config.toml
n_layer = 9
n_experts = 64
activation = "gelu"
moe_layers = [0, 1, 2, 3, 4, 5, 6, 7, 8]
routed_scale = 1.0
balance_loss = 0.000497
init_std_router = 0.0181
lr_router = 0.000592
vocab_size = 8192
lr = 0.00196
train_tokens = 685200000
dataset = "wikipedia_en"
Below are experts of layer 3 (counted from 0) of a mixture-of-experts language model. Rows are named router (the router's row for the expert), up (a neuron's input weights, with its number) and show model dimensions 0-191. Each number is 500 + 40 x the weight over its row's rms, rounded and kept within 0 to 999. Numbers have three digits each.
Before each expert's rows: a language model's description of what the expert responds to. This comes from a sample of Wikipedia text that the model never trained on.

# expert 44
Table pipes, numeric cells. Pipe separators and row-ending pipes after numbers in sports and election tables, plus units and country codes like km, %, USA, BRA.
router:473520500491537499516470516522424517449426492477445508495521452508515470510451458473419418520516520491471453532526412435471463533572443461520470536492556531456494475471484531523506473434492560460551472591489550507552535559523448450467496556438565508556568504503524571527505487519508530491494505471473568478443494552457471536571436541491499471565499487518460477487533450492478452518525479529530563565479511444555554484451475526571410522528529430510471550476517477510476531520509526477516533468506485539559501512506532545503510486481560537554514525498467569490414455462430482456
up0:513436495505481512482506556547380590483504450494557522434531470426604497541510480515474476434449485488467563524537423486461465557522478517414502414538522481442431536592499453504540524525524491451576508560435531409523453527429521503493514464526460501444523510445499489507461475431510519496507403491450525513479535475428458443547442421461506528519529443485430496485482503545550554546468495519554581526461503484468511485530502533458478547429563487465444435450529490462448508586524482529512509458546518586579457478494514474474517471506453544471468478488500486516481402472537501507
up1:495555493502463468531511528547504475425490487540557484389494468542491547460539488502505464556531547524461494508423426510491528567476536479429510531519477498514504559527530484417460470516470551436525498527434496529405506463485515515503462499432511572559446559435573483494497440539401522528509499519513519468457538486517537532517527582511491485505482523523465431515453493527428495443492540546511522524418537471438521503472459499512517451559527431460499575533506563537489485509519503545577460494484574512499499517460544510498532465501481498580494503531536533513536546465470562455
up2:486435464553543451450630522508500531502484483526563499470453506509490486486553477490541502434516479518518505540529538473542511467442434504556481483476476552461548495491523532486536566472484539474526542472515477521426468547467488543555419489514446503463564469525454542501472554505503504485489491494563545463503593464483481484539526475485482520480492560550531513469531506519458536489492501509509498545497481470478471444574548547501543552476565536475485456465488447428541499486503539426526524485533509534474492438444532519407486482487540467498414504474491551439476502467578564506
up3:504525499525536464466515543526472531447451495484503454526499452523508514531508532515573459507517509453546467446550484533512475467580542487454465565514486529517502498476551520523522489490499533455528518470501457488434561463499499526522574523487445493500493534506542547493498507510502493521520537475521485537557527538507471445473584471475551499522471482520465489486549541440440508533497473552417524475477547593490447518584481534495536512542550464531473540458488475482467518491485473489526469478477551505459444494544516538582575449584525479493518478464474515486495461548560499497
up4:504460490508583478552542509545510485495513487488466433481505549480511414475469504473445539553508457533451553482440425503524483498533462536421483511451464486570526437480412499479386503467596520464526530537495472425531501591506520487480501459471527486412527414470552540503585509457543446527441491442529521505492532461383509553523447498512527456394531446465475517485548478460484495450514538498437548525474552509496479527507553476535473518484527466492444567504488510475608562519510500463417508521447508530460523498491480470460502523541566453466618500432465519502451491443478465446
up5:539519547496518456531498514569495507402501445518463484490462494581520440522475432434434460525510425427442479484510477521522488551558538565515444441478455538517456400510536499467518543485523561571550447469462471496517472488472481488546466547537469525496514422500517494528473522493474452502503525494571547435459566570526469473441510476469506485545535435513506512528543465539522498481521440560429515443472545624487478467472499568491488593573507530563541484531465437516493552450455449485487522510528460534526449559447520508462486517523459514439490507497558523526482468459539477468
up6:497484464558552438439616532536501515487435411539586460549590518514429452502544515475491499411487522501456522492515531461437549532436528560537517470490424516479562570487469528535521524600536506489449569447562546486539482527482459490507489488457498497534548459478509555482458517507530519477455497438479496537515473507578489508441535532427489536506471519500436612554535487523544584464475497540535493482483561546555576473545414526448489532497484487517491503526567524453466454524473500479537548469503546528574556514550514496527487467542442549501495444530477514435481489432529491432
up7:492475481516514484520547527532440501479531538512496404551459550532468362480495481403437493510512440519501473533546437520526590529485456516510493507500490472482454502510423455551531510457562524505541469514506418513487497566490427569514494516505547536425554450500459507552486563524495519516484532500518510440495542561504486412480446525410509432517469476533420503471509464421531464498463493526505556454467585553473459496514547558500518493479501529520593508526503485461544463500502477520458491507451432394491441524511513573477528486479452507456487485566530447520461468504465483531

# expert 36
Latinate word beginnings. Word-initial prefix pieces of longer Latin/Greek-derived words after an article or preposition, such as cor-ruption, tele-metry, inter-, trans-, Ext-inction.
router:459526430478512465540572457451446474519458512424504503496533524501502457516557512527480437504486520571549488543492514520567537539485501438462493471484509519500454479495495517523538447441454488523455549524441471476435488481528510524424557540513520476505536511496445529498605535533491445531493538491554443530546460553531486412520523395442489498449509514535536492555536536415486514490502519473479478510466447476519513515544486523547524549475445490452459527553452476537569482461541504474496448451541421480547509432380445456510488469605446541491504450471465560514503481555473444503
up0:477547528523572482524463532542493517492492480499504521528460429462519539488572567541507523540499504467503393466408515454519510549487413503534522508522576514534512467484439537452441436460550615505547500506503519465505500488436562488474482496517479439523570470570503493558554528414423529532476549566546588441519482464436480477476518512445529538517478534488450577505511467412485549514519506495456516385446526472477499487431546567473463479481478559520539530540527457505441528509528508522542463551464512608493493518517527533514454530527509548488504536519467454498496516476509518492
up1:491517499553488506560514520514413553511475509509562505547428535418501506449442551508510559515484476473502542522490484455459434502452513509522479448525500427534468430571600430531525510468543507444468501538475555596444525515442562424506524493554481616541453503548473492511503542500517504438526527501408499571579523492471460565487388520483511511428470529488474530483527562549524539493530509540492467503486486504504472544595510577465507496442470526484543491510465518546471526478479520453520502527446477490470459535548543495460493575466512543440480481563485490575449454527517486481
up2:531463534527559458475559508481498572497465445499538457461424540442425566420561489558574447477511555460469428491551503527446507422513480556560477418526491512463480497520473541482462543530579477540500543492494555539548532484548422539530502525484518459430487604497453501455499522531492548429499525443525547428443514450539510516548479521459447439462508513527522470545592483423419477466525534485529529469461452525558472489543506518461488552466515512518526547499449535530516450512450440470501464506550517480527547560559541444519462482515513535520485482527563505467489523479555501521
up3:506482520545568447519377534523500593502486468505548477495507373542455477563448509464525485471514550558438533488455592484466479459513514471499439467472461562489569517492456456472498500543507432532447483456479576465493496500519469529563534502467499447474552529464485498505528522540543564499518519510400481503489504403488488462423529464535498508505569447520481555535417508559488478521542563543473589492499463485480491472465470491464537556456481568486486485530542520497533532529530501489487430492447493542473468511539484512404484487495496474472573563525554519495482529453476439459
up4:459503485503542505472523516492488482487468498507558517514506504490500523405511521543529551543458386493472378546535550470447497466525414433479483431513550509530527458465490529489460518503531463553509459471462499476499528505557503497478517516541447487487533458505450539488466504499473498477494453577532520472552507451541473532515561521484512579501547503455441552519578488394608456508513541495433490546515476492549500483477496543521493481452532479577492457564456508450450561473515497463568526486493467515484528532505545466478537490501535469580505581529608427515548456425470491546
up5:471500519517485483518479520501430548486428502451477512490506496586509400546575535468512472461443561465464459535524351485527523486518540487489503518547455546494573478490505526522531540585522465472477573518439489480560508512559491529465548507528502515475528528505452531506455506493491429517496534469396538493548481541517516493484507572503552460464554491481520498461531536519555567492535510545450542457466397561444450466509488596439551493474484493482489531456528479536462471486485478467459508491474488515551520500505566497505474480456470487524535547458497441477555433448571498390
up6:507491529526522496530528502544486489505442460511588482489538542455454517470540523499474524450514507500484556487491525569413468534429543521557426508532571496485560519476549531503551456506557505493570471548488521543494496479472546520486449539439441467532508527491482509518493508454481464502574513540478474537484470532522529536433462484586449538498511533565447541486510565588582444505490549479507488525444558527535478531456468489430495566478508575483504501518483444594511465521422479563562511526484491543480536512487558520469605528504463549479486495436505540563491524539430460525
up7:488473499523549488485525526543439548490491444515511510512479436470521542495610532413508472571583540467465512462459487489493559437507482481474544462471533455484499477502400460554543543513518450478515511626536516499569444485458433466522546559515479534504542501500526429513510455555511505548482499528586562487506507514553469468501470513507501529440586545485493542471497509556483522448449452509471505527501477570500445586518541527465515512495491486531412494487542514516494506519491477547500506563490461429459484490515551560503414521462480535483489457483502468482561493558527548450

# expert 47
Adverbs and function words. Common adverbs, auxiliaries and articles in running prose, such as only, just, also, was, a, same, than.
router:559608484648579482478465483491510491503455533481537459505584480544483477503454479429525494495533513538532558540472521487470504505453495485467489425456497443556501541481542426516560540487485443457553491513480500486459511448488500492534516464522503477488538476483479529566442501579486493473524532461473511493415501508508460467502485482522494521490480513512531570479576580551525554521404521492489452487483474477479560540538531481416447472503470523447586453531484549472512455491533403498473532506467513564449488531524463430548497467552503558546529466508477499551535508494557587503
up0:465462555496572435496484518505472512480542507522475519513492505440447598463510553566528471508460484507483541463502479555467452481456497463468448503497468443499461452563533494508469503475537478481443489444489490479549464524561558512432512496498451475514500461501525457454470464502565556473530463532474489598487491473503498512473533471468467513510549430502506414456508443491492484442511511467458488515501533505415503480452535466512511559522465477445456496535504563473467505497503485530501425507527557515511472507531479522528477494522487493532537568467477527459452523568464502479
up1:598487572498553486456513539524459517490502495519481452440526464499515415444411551498564501498519503495449521432535474459495500491485517464499490516530554526467541491428514511518606565506521457581486524454495522550530456499466471466497539553452470468446508491468545468505491479584488493560495494530501538488475526483470558501469496448462600539546567481471525496495524527454454541615464474516501460459495511649527508470479431477490488540444564531521484503452448494471491517512479511590531470536520440479475524504513480520477537501533446529495468518470510540547562544521448514409
up2:485495496440475517489500536531580472488445472526509453394511448455434488542500525499460492485563428450489515505520488500532546487510401480553568501483411519452565485516518461478483483458530488524489507553442445449534500526510487506463520507468466431496589543438564485476478453481461555503540558497535538518490617486561486491523488448469502442544496524508490510499515593553491488557491528507447514506454500483433480531449499543517553511448535512513468478495412507563539522457521423456452470454509484539443496489481504585520554512521519548564459500480457470502495609540496526462
up3:521446578402517496531490525530516483504479478537549509500537451485404509507448550545557497457523540447492424470578550507587491479498464527503487531579461523506518439523462495502508572488461584487550518504510516539504461489467497519507548501498468487544496505384441452527515488518454506526515515457442541494490545516396469541466545512478532475534496445504474518532496574477457475467498469489503550559458519472425478454501467485503539444524592523503484558504494423501501542400484535517540491472539527344485496514521505477513539528472595510556566462498539510483488489438521464481
up4:534512458517503498512470506538502561497436422501472509467460508474522475515487446447501463499495494529485524444479489452497519537574439563561534477552510524488542520497444503503432543567472496527549507454536511418497444530448439459497488552537586452539558445470565465595504554506581460506512544478457526401492491466603541496468508560408463532482478491533453450468544494419557454501447491558455461537502507553520515480498553513565495450512588551561517524514499490499523495512492488507489551511511508527599448446449534456525459530562513496615517582496537570435555463468527474470
up5:501507488539573445467534525515519522466525516563473522476492524471589432500540563458426503520562468509424514442508483570560563457501513536529468520474570557477501523483526500466522518491513575472535484528489508501499466605560494418496464519564440430454441561524517574566513513541489483470518515485522499436536512438553477534520488569508557550487532539533511553465488451492546523487493563511453465476513467560536497532495507524465538539482554548528503476538514534508439523482509472485492520441533534512498451514472564471569564508475495630459492494481501447431488503526567492537
up6:520521507525506486433535523512449520482436493529569472502437413528494487463505558498523413598496467523475498449526530478512420460504543619435454493486452502466527505496472464463507539523519393473473475553488486506531510551489476470489447450515527535431467480545444509501501540487517479503486506516559547497545552539495513515576564514497472532522462538526509587477481521494500506524501560462466509509491584453507514472511485529443490493424519515509497513446468384545472469524535524487482525491469488576531500462496611513514447549573495487503514514490520571546574455478504543534
up7:547536571467594520445528539530438500452457508564533528603521405446512520497422542475515489570561489483482512404494508495479445474529377529540503505453490488486481539477540484508513538429508557494550450455512535521525486522517465509434476506547497463493634486500509578464475515410450477476503492557481511444527554523467506534568508495541516516493476512525522495455484467493517572503454521519520475509501564518451540508439443477495495493577487528474517545532541502509487509486533408437474526487527485489489526578511469506551577509538377481511503471510563503490506467414536465497

# expert 3
Clause-ending punctuation. Commas, semicolons, periods and table pipes ending a name or phrase, often before appositives or relative clauses, as in "Gallup, has said".
router:533483550451575454535479505507472500464450409486521550541529492503494497562492503487521564496510498541446487509507586461476436437491547632514466479535497521489427510467530473512465470556532467560569462563554481533554515476471563517503532500549503495450453479512531474452496570472473472437510492534436514541456427460485472508504613496513447562519504559516494462542556482543473562489442502464469459526543429452533507454503468485507514488470451554537511543442504509476541460505489542578508479523484542509404476504558497527505535497480542508498480491566465538503491492514484541536
up0:556505528476490505485491546510366572482479523549514538483458489489542494464551512489503468525515505548467483532527439537532504496455460539493461508531458480467488505521496437558446474502547458564487573505520569491529499457506500472546442478511470479452535486535505460515475483418446446488544452580432454473513509482439488561474569487483455562478475462535430510505452529535507441576437472493444528524488501463544496498475469462497535473526535595493455549482546526445511469521524480496506464467625425505485481579575484457442488498488545524520533466483502517510504459510512501510
up1:464535444462439509523530502490513442496558507466461465456447526510540492520476489438517573600483521468590502577444540554513482448457501527463538498447506456496560400487474454539477484486522546426503484446510478469505470590504435379497435532486497478517508502504491512562541412491587514529484477484481442481500491493479501510537437531473480543550474485480512552382487555484583449440540542473551484497501560476518469469455558555493487438527421427631415519510506489519551588444485475493530516499502540535522501500467495467537503384494492533502482576434473502563559554458565487497
up2:477527477462422539516556481479559483497500502498413376460445489545503482586485564525497517540453500470522489576461532513518488453506468523484523522475541495490522466501486494524487464523542553497532466467434503561475432514474410417555435423471450463513506487509536515480480453581608495439501528458508535460490508486479473508501420490503484493530541509563531500478481471406547489481519537513545531497490546447475523526513588625489546491503444446500487505544466470487537511479484492427508486500477539470557472488498507491491508452495493481544543511456561518533505482480500514541
up3:436516457543494487517473476504526454506548550504473475588529526539443507480499590570572537472483408534455457505492515479466479520493476495430470469469461523487437538515475412510518484602477469450546519559484488486481496492520457483522463485544459532451397531468508563523480531466513512517408595442495489455469498466491423599535532477508527475499484522489505461476521608509508540474450415521439511501497509490462526494499468510473538453461445476514430519488487474490514467508549477450552464459524504443528469476521507499468464529453589518534522463517509473515518521492507508512
up4:504531488492475555535520490517495460490486531515451525536542568504495539525496443441523584540506461493510505522425452515481491470513519554475480478444462524510592478469509417509529536440597533507457444467476540534479537519549420482446486533475502553493534423563464512523561456470444530484485501383518464458537530489541532410529417529533500514533522481506469474461499517427529488510457550501528540519466481509487526406465405512522545468498466478470498530553511559479484468524440498519503489433510500533519526552511518480479507511503492499476562631485500481558519503398512491486
up5:500547478572495464407505492472491482503499536547558549514547556546531487534512590475541515491467463431522562612547512437503509469473487500501523506445473512515504484428521524537544509562485483461427555495472571535470491547551486497489453445538468570535466517434471575435437508426579465477430506452504454492474465487561515522451438516495480434503533489481519506571501533569452473537429446453528473511511479449522464558491449568461478559372505464495533427553473481496528467493521498468499541485511443511499508473454449435458496465516429544459500500491462437477423464475482496512
up6:501513466551494475530463499520534515472460492470513467563461496374467459508541522485428507540498425448509499504455470509474469479532433552491477486535480537500499471451497497502524510536523491498509484512531536552468490493609472526428508472501537544504612507460440541495517503544499587449532547499582547479534544461522477458488448551508557539490420483535434554510510587451580499518492530511536593526498615572493478556481496447491508528504575527572548582514417487510441529553491495447523443522480469465566476455451518473603564473527473498537513516437520513486592511457545485534
up7:531452442587516448494559520536405538453496474470500462532481475498498472518487534551521434509453489501446494490492512526412531442586452462506482532462421514470468525501468505494501470503451467496534551624505525491535494563532543593446511515510545458465461502483500531504532454431534540499469507577527445450457493491545532504426544554466478491489476528484466534529518526555546464569557501487502554498440591552520465532512425538537425562379482494551517482580506513502509452526536486466456534516533480533563442509505575568483470537511490487469456522440549468491467493559425475468

# expert 12
Auxiliaries and adverbs. Auxiliary verbs, pronouns and adverbs in the verb phrase of running prose, such as was being, has been, mainly, primarily.
router:596500465567594467445468459470470462514453460537514481566469514476539474533416564422507525503508520498484529487455601466409471487456474544440441412594515469509453498468570449486537481531500474509546528516523465536451546511535426561475544512533485468493533502425531488524495527520523569463556503448506472543455457525565460430514448538532524515501454483454548506514487501571573522478427511415499487459524540450477539455540459568461526517462479495527514415555510423469466488532541495444427521498462505518482492471495536494499509444534529538478481519543500472486446516455511508562
up0:456566523542390453513520522526413496472524542518559535451491561541489499558478554483524545521506547545442486466529514452509551446520497506448523546423378520486454415513600492443503491503537434504492594468575535445563415532548493483481450501526481485553516493469467524509455453496526515536481484535465456520485495510480470645501493432573519514500468563545463502494528551461504487520490492467496496499476451492558507489567527532470509468480512464461459460605455533498511519501518479506591566548526471505446518489487537563477506427517475513485478437387529486491560515493531455482
up1:488469476477482523546633528513486524479473481570499546474477508474416432455525446475405421478486513506453531474478465511553462531551454475515494488561507524474537480455503509437511503499540493484499505495513479570519503520436497430488586497530516453491507595579466556468535515479567501553463490514491514519533500473461554397409538520412502472516451462483513509435489480477501488509490501546462468443454571510498481484428592492540584514403653471553484524481489526539510579520493564487496492525538573471470461501523564460525494605485549469509523504498484498490542575471510474498
up2:520552513469474489411480535565433499475470446516526496507527502497572457498513487489515473502469477542440535494459450515550524547450546422454561472435509473486495508468493431516505519543438457485518434514436529562491358512489579523448451486534510473450530461423476487482527470499503532503551502552460519563503539483479529462504496513512513548417506511513489507509492416554504408520527446549501491543493519475401520480454547554484513471552482464534470462506436460470487484474479446536539482497493465544479514448481495536536423540482470455521567517466509505535522492506505510507
up3:564502582485545525549521520511512494470499425504566464515546422478497472504553496430498513513491490461514494523540495493525459423461524552461582513469559503483541427465482505502553479517479513446495541537502512555447478442502545524527571479439437521517473516527488449518477425444522587567523507470541518546542486472459489502523526495537579495522462534512502521528532451512459530483504449558533530562493482568426425476491589513475593445491540513565435476488503469473538454451445516534467429551515440478508542535536462450448531461465546455451554458439514541537464479513508540456
up4:544464535502545450467487512520453493452528516446489479447457492527520504539534486484502544472521508494504438484516500475519499538481537475466564521523432610487439490571499518509519475486476539522462507535468507451463448566452498436494512551461465573512412575444433476539537534520550598548478486489575544500476510574485484524500462512516435465520613489539466527536494547498553465470536549562507563562498516507527516499501452486444553549539531506578542510447498498506554507541503463506454502501489474437518528483531471527468406542419543453465510490465554473454437526567543493520
up5:443451492463447538554506548614531432481454448541520492410500489458521536500499472458526500502498497396476535538535441557454571463560505465484540507457450555458543503472538480419569565559515465559499484432489485507502519507488458482483489463518531519490477515504490498510516528512452464497488534547509475538511476555486450472473528524503527490428459467496535567462515590494485454475526493484421474566496543584500438563542463473429554505489504495515506491508520509582406486433451508484511488450523515470513487496503458505575471540480572456565471510533523459466548424480525469500
up6:606431552564561488495473517585527563484494527513519552456480408500465453424450467462474395616506548508450488430453501490508462459537462512455472530517451507458531476553516478443502540497534558537473453520472530466488545598516499485479537506468569561585490438495482495550482527518494502499462528476444421489528511509509487427500513592460498442509528472522533513454493521431507497470437473513555463450497543564461493510510492500475602530436523532485497518438497492525518483482479418456565439479529476493432457534545521459459567465547459507467517520507540490509495460465504556458
up7:565500462446493490574487532533472496504490452419522550524540509508602477538480476473484526475465513467495515556447462517487527559470517470499553556556555489498511526526489385510531514529517464505471509518491429500565510497493485443426519502528533522532558583480533448515579477507509496471451506551492475564544510559530495467533508495508454530515488486566556506524545475531470428439499501491546547573452576497474451502483538469489538470418519476478429511522497514451569484471445486526482435463524503557518541536537501525523503465502536620493454456516503515513522478507516502539

# expert 48
Codes, math, table symbols. Symbols, digits and code letters in tables, LaTeX formulas and identifiers, such as braces after \frac, IUCN, ISSN, country codes, pipes.
router:438445557482510473501504515527475481458481517501543459521433449500435442530557517545501523515454519520496524530475487524458498553566456511502547489501503497492453476520522473546444483465418524458495512515444548576567508519531567523440523561451475552552532519491449471548453441467544495457457492422551485504398578522505498546465539519507491456516450573501473504547574443547495458541450431464499558523467505547493498452436434508528513448556520444504470503512414490520497531448525519508591509509455520537451516511501497498521531449481516425579564494479426513473426498463456464465
up0:518493514462551502457541539526451567495470531467450485536561575499487460513506451501517536488480487409396428514473509417523493522501532479517454418515511451424538496504527544529541541480543463572575556531496508526565472454471523448542448478545435483479416526524539444531542557476507524487485552437529500521579501504493395462477525523504596499523531511482405585488512519501546471490551469543477558483497541471519466568460497497457557487473411537533497406498539503539445539456488440469500481487528471587526471470489522499515485465494449541545542455427520486521535512565435444508
up1:506477416496517478455514533528469517409459490496573576507499432534533539526505507454605444577491498409438484483482484558425505471414491503496523440479485502504494534485506456409475537523488444544567523510413471517495487543449470462527465485481439473495456539485477519446468479499582502526527451444477480431525599485466472488526524534483436526487508527492398473467487521527473437520503550569468537490520424524422416543546470537447494521502495499502545540527562467585495431530483424523464484509467546439520522516481532427543519409487449508460455479544514532604499472465504513490
up2:486452498524533478483509549500513463479531522538489447471490383455526504464509527517517556507495506517474511478549491493562520489557528513523498550497516433522427440564459463524479484463459545463549462503477492436530475596523473515531552494484538479479611433481460502494426492499511513542486556450427487487479568523465471512455491501534466457450512590513439536514489464538453526431498457472381493473466473524486479502468442449501423517440472570460486569490439523438546491497438533492479475540477461618491493576548509471428523498492470495540519423498540484467444490500501469458
up3:511422516532504465471532535534443526468497503490495477421558521466540523543455546556480549544543449493536500511525421546561540505491549501486522466517485533487516509447549571455546525491476504541463530485507550452490480530503525544467534513523480469532444564517516461485443511517505474448484482497487469553465485458516508508502473496553538557452531496480553457469488528506552470538542501498562423522456533472491515468489560554502477506544551486492450489482482556512560565525429510569482513577516489465517436455579473487524398552475496567497522539560488494510523504507473432440
up4:512489549518531469502433544504451582491445521536437552489484542474523492489484468479577558455501526543448525478534561553570476519508474533506568574468543540484471510516491515540523469492513563468520516488520466532491531493485503522470493517479548525514454450525367488479433491475516482469506458545454465418493623547429446561478434541503461482491490508512445503542525468455501463512463472446418484486426539511473532522517447558442522484493495497482463539502486494502538504503498534504475513491528535549474502427527471438489479511524522519545434481540523442545567489482535409450
up5:491574453453495507545521533556523490500487502511494504427522532463514491517514492463440489547519551477504460398541527514497486444516602503518517479508562506459446440579435487542506453549544537460509481561483471505527491433471423488495552490494502489522496431483477511440516513499545566491526482508466494511465506526402514452538510522462518468449496516516476530465526539438490514438546538576551463445463556468483512538514519461515506549498508570458504486480491535576531518488568478479479503465512507523433476530446465462549501546476581408504628552493552504553487489485555553551
up6:546531473498496452457513494485446534457454456482577537516471498497580484500517460518573484428501433441483414491422527472463532503374525557534524416446527473490503533496527459393486537490513509438500523557515427525489508510503501547504508530595420574502533525461549558485477443549591512527488523538499519449516501539557379495477516483538518487480514543482421542538545449476480543552473537544450507470511472467563477532494527511481491461487479521460568422516494499506448482510488438509473558484494543518483510447479513462508512481508542463484560467538484531504458526485499465510
up7:535460462440537484478511554522507513452509514476540507487488506540554482520533515533497456470531439533489530467528510619496552477440488501498515532419515540438578527526494494462500563519469523518456576540493486446471467559510415519461545523480503500559450544510534514496497537541569481526487444455470511467478529462456499494466442485494462443493437492548485452467516514503437518407552437450470482554510549509476491498513535512437541430393470487509503417471521531517542465504518496498484468442473518580499506461502492533506425474504498432481478537514452564471488498456475446465

# expert 7
Clause-linking conjunctions. Conjunctions and relative words that open a clause after a comma or verb, such as which, who, though, although, since.
router:551523487506479478513508509497493499547472519512466475547513560449570413467492586501533493495487554524507496542487515498404456548483467481486493393496483446521428539487565492523505528524461476516530509470549474494485505457465474509529563463536462497526469484509505523501455535488550541433573483384476507466491410521511457445501495488490494559447488540512506556579539566516494525479440566443511531478494557428511566465557524557440498513440521550479568500598497506467549455499535522509433628461412496530491529464434522513468481507526593585429599559546484521491503537429497513473
up0:508516528550451480452504520546478523503547477496477472477396373542512570569502509511520458518510464424474497523483476515448450489540490476482522513515479515455544521525468566503445526571449498516490439547492539517472501564476413460490473426514445482531476542476513440529487564489527459468515502502553443499465536595529548530488573524429461503485466460491521534485488493498498511551456471532513471449498451547401545568505555444494502482550437523446503549462468522479531511516480535484467482519456518511445509526468478516499533537550444525470526425420442465471446504507523432417
up1:530481580463548455491558486482513591488481516481570483473520519545494625477461441544474479542554490466510494483397557540525563467473472506449560458553486524483493493527497542455483481466507487489462531513495522497435529525480531512494504567516489445518461488435488529581507538543430530546532512509524508444536495445482514558506428542465511528416556459550433572497457461530524485473517457533505492483527494509551497549489531513556548473529542531492522460502562458488483567481460485540586467511495460570444510420538523501491526496440563495501417508475554491518474376479542438442
up2:516440493509529495471454509488472583480555513504519499514505387492499516468461460502527540524452495481480506476501496568598509453470479479512460486465522519482515458525497466527515459416444532511450439531470471553484510480557543481518490469525510582528433487512517566426533525431513451549504475526445502488484487575507554554515485596537664427578511465453504525473502476476413485530492478578448518501478563524443522535473502578516515489471545525486569511521514515522496499471488469479443461564411511492496479557453535557472507542478476549507445538481433420544434524531529526483
up3:497476456529521409445525536505467492512479532484472515503495542479502481428389504548492478626506550492493484457515505461523521501535488534470499526461476533488475513509521415448513434545472439454543483476487541483488471494503503464530541458461416510538568554461422555537421518547533462438472457447524452529540510493446515506493441416483573482443521482494510505490474557479553492512542470544462536429492488482513527526433536522585582453504574484530516538487543492535534526472519474576495509472495532495537520465499436437426522456466443480626455448462511531496500467446556497450
up4:529373528464518498478457522553505508487521464541471513544487543469517435521595523502519517540472415547442499539475488475574508427496441503498510547484459491459497452492517516528464523488479507640488513537527488542496470518529490460498514555509501475509551458496519547540490500510519546535505535566495569465511474475480537527512453510451456421559585508499520475495478515521461437487478513566486512511497452517466462493570458468472530485547555462548417601585397498487503526512438420454523518521537470507549481555548503454392493497454504460500487535490548504599520512436536497485
up5:544436517444463503581486535573522515473502451499557533538556466580418514558521517494426493477491422501503508462563486555546419430504457426533473509442490493473540477509470547442560581556512559437497502449517457463484469586504468475512542456496452538486488534465497498489496499459547495483541472539453517503504490478544468527440455459470472512491498563523550522470536520490499501461478497466426498647479561545522472565455535482499485462486529502516472475512550467521434460465438472567556474472535477506487483553553440499568541518521495444537476505494534520489574471452559434504
up6:544484555526506555444533535484519454500508499564455465484454517579575513527458472554544496486538526527462458470544431543524539451454471524556532584519517470472523407595455511554414488518512509517490521494444523515489454469515574472453487495493473502477464541543521487476495525510499495582485549508571491504501541531469531529530528576522449446508475410424469447508483455515492510507416471494612504553493488498387538575542525491432505460497466517586521581474486501512485480481574497544454505491518455558536464558494578515481460487495520512502452503423512483516499514491467585517
up7:563503501541521542467406487478501492469512482570477460526522506454476488461535480475550490439486544534487450529432496501547542459465552539493476534515531451504449508487585490485544433481582509514539490443538419519484409470460481500498527564462529463518608504490524484546549576531529501480488473548532545587517583527519519467551419405535503518510500576516535505496552495548547540482509433511473536530457528458537567452544508469536468564525402442561492469539564433475497526555506391450518488488523541553543470501552495482471498548504546465469478497501539512529498489526492529506

# expert 55
Title and narrative nouns. Nouns and title words about stories, songs and films, often inside quoted titles, such as story, My-th, film, song, The.
router:528514459409459409552533494469532493542387565570492501515554522496531497455465529478441533415477535520566492526508492522508497510439576474551524520461490522487510530496461494491473497539457549493570522531504511502409497463481568498466482516514489479494469496512467520464485474568438493548485469497518415499450495529471493479521507489558431515551465534509504527470477516550589508488485469527533496552514483426507493504599475509528489575531432453549528464454589449500540456477514536495569491551523381449577499498475479428498552453492491441493490441507449599528462521457475498514
up0:557519540458514440499382546509499504459546508489527483506495507557495505466493558522441524509493487510454500565505528484477512567531531527489476461517580522523474492562522499478473491508487432465466455510543488548572492570472574470487568494479439524464525529474510525576492490536469492495532469504516485434464478509517510495445491552567430571430463414544490494443599474541444459501532493463516537478465496450391477500482486563435475453508550507548499566463508522353492511453508469513543544483539441511543469523497464469508470508457510494465490528505471417484423465453456453417
up1:522467518540508435429529518538518550467488515425466518506526514460433442456496499500471507539511492553471557548473444449484552455527485543546452491493544408507506544521497491478508545503464521585553518510483544475523467531506488442496493465487502432532528488447483544460429476539512440521524543397477408435455502476516550576498523514581447510517577506460450461504549527524506431429551438520520599488450533490395595465497494472480456467537501466451502579561486531563462582524495492482516482555511478533559564532520519480512483464493561464509563486515468461563500563523475506477
up2:554531451483507490519487515530533535500491479437536465594538502496493425581494550574495447497497514576464445598501509527442469529473529489515543530487462523459491511477457486488484496416488479579502485470508522496452505475588502476439491519475488555477530505519528545504506488480544536519526510488511485527415491397558583479496539472456455540532587558474476519524511559526513491555474486474463602488480476493515492543418436493475532523519532578478414518483357460494461498513469552525454475522452473507509462455570561459458469482548580549472436485497491513498470495518510488464
up3:459527440520482492540454538489471531481423484527522448549537504606434454413506558565428570493527500486518463560463511591410493533560422532536470430485466494460539468555496532500503486471554489500480502548543460457520503491545548512510496485470463461453441481551537454539441527486499444508552487412489485450498479517484496514554495511571465558506453491554457543530481541375467494494451545514477504476474456488435516440554532562500462508503503522475517445539504490505521471453540480515560423492491498494514552465485525488479461538462517558454493578462482503554504515499573490564
up4:501483466482503449461522530507514496493470523490547568522413496474496535480449468544528516520556482461456517526524538535565503509558508463453478471490581496433532511457557499450516492580473493497490483458467567538505513483478519497480522431548523497480513453433584449461411489487484537473520481436404498542468616494595495517593428500495535534458488495492463460552461519487485540449576510517416440551446527490477497543437512494475429564487540450494508457457499525513502477547518489509524438538580521467516494540491552481558545506469516526484532488439492577512567436465447533395
up5:446459497429517416530477533507513529484493483475505511483450489572556524475518497514511544562436471467490491512507532503509474562487547423513375499517531508421545534477536485453510529434548525453505458495519538453528440450465508510474465467508458517452508570443509454500581479504452511506434463524494507520559540477518465518457481507536564540488468505470459431502474495492493478496534542514446461573473534494555474514485445578418555493531527517428462504499461452437538509448467490536485460466605452519510459513523510494496477575511557463557557472464508433544521472451505464533
up6:479553525509499480577518525521481522469534533484491491546502508473522512465507489499554536524487480476456486524469457498444479499509485495531495554566520506460413399599436474514528515422551510533528503496493541479490529498515509473554482528538474530459494447540506517548455558458538453511503496458492502487464488420508517589467579499517476594545469489542517512527535458510522522477547555460446521454474579498459514491475480556536517589531464478512472463568438484520468459547488482479507485457526515463534456461582526558455517481462560543456520487453562517469452491433556549480
up7:560470519478510449470523483505505523490497469427441481449544467536487539479461482503459483465429421530458492534516451517545516532489494500527550557505491491451558528504536539461558555486568518492557538513486468509483520464504491429496437527503540410546520451462513523446492531465452554522516459506545471511434636453518558441510514502475432468448460526488459506447462467475472517473586541432545593392461531545521488500514580528454584508535492554522529487452430491568527498526489469510469407491522426471528560538516500454515500564558466445527521533506535500581532524534591483473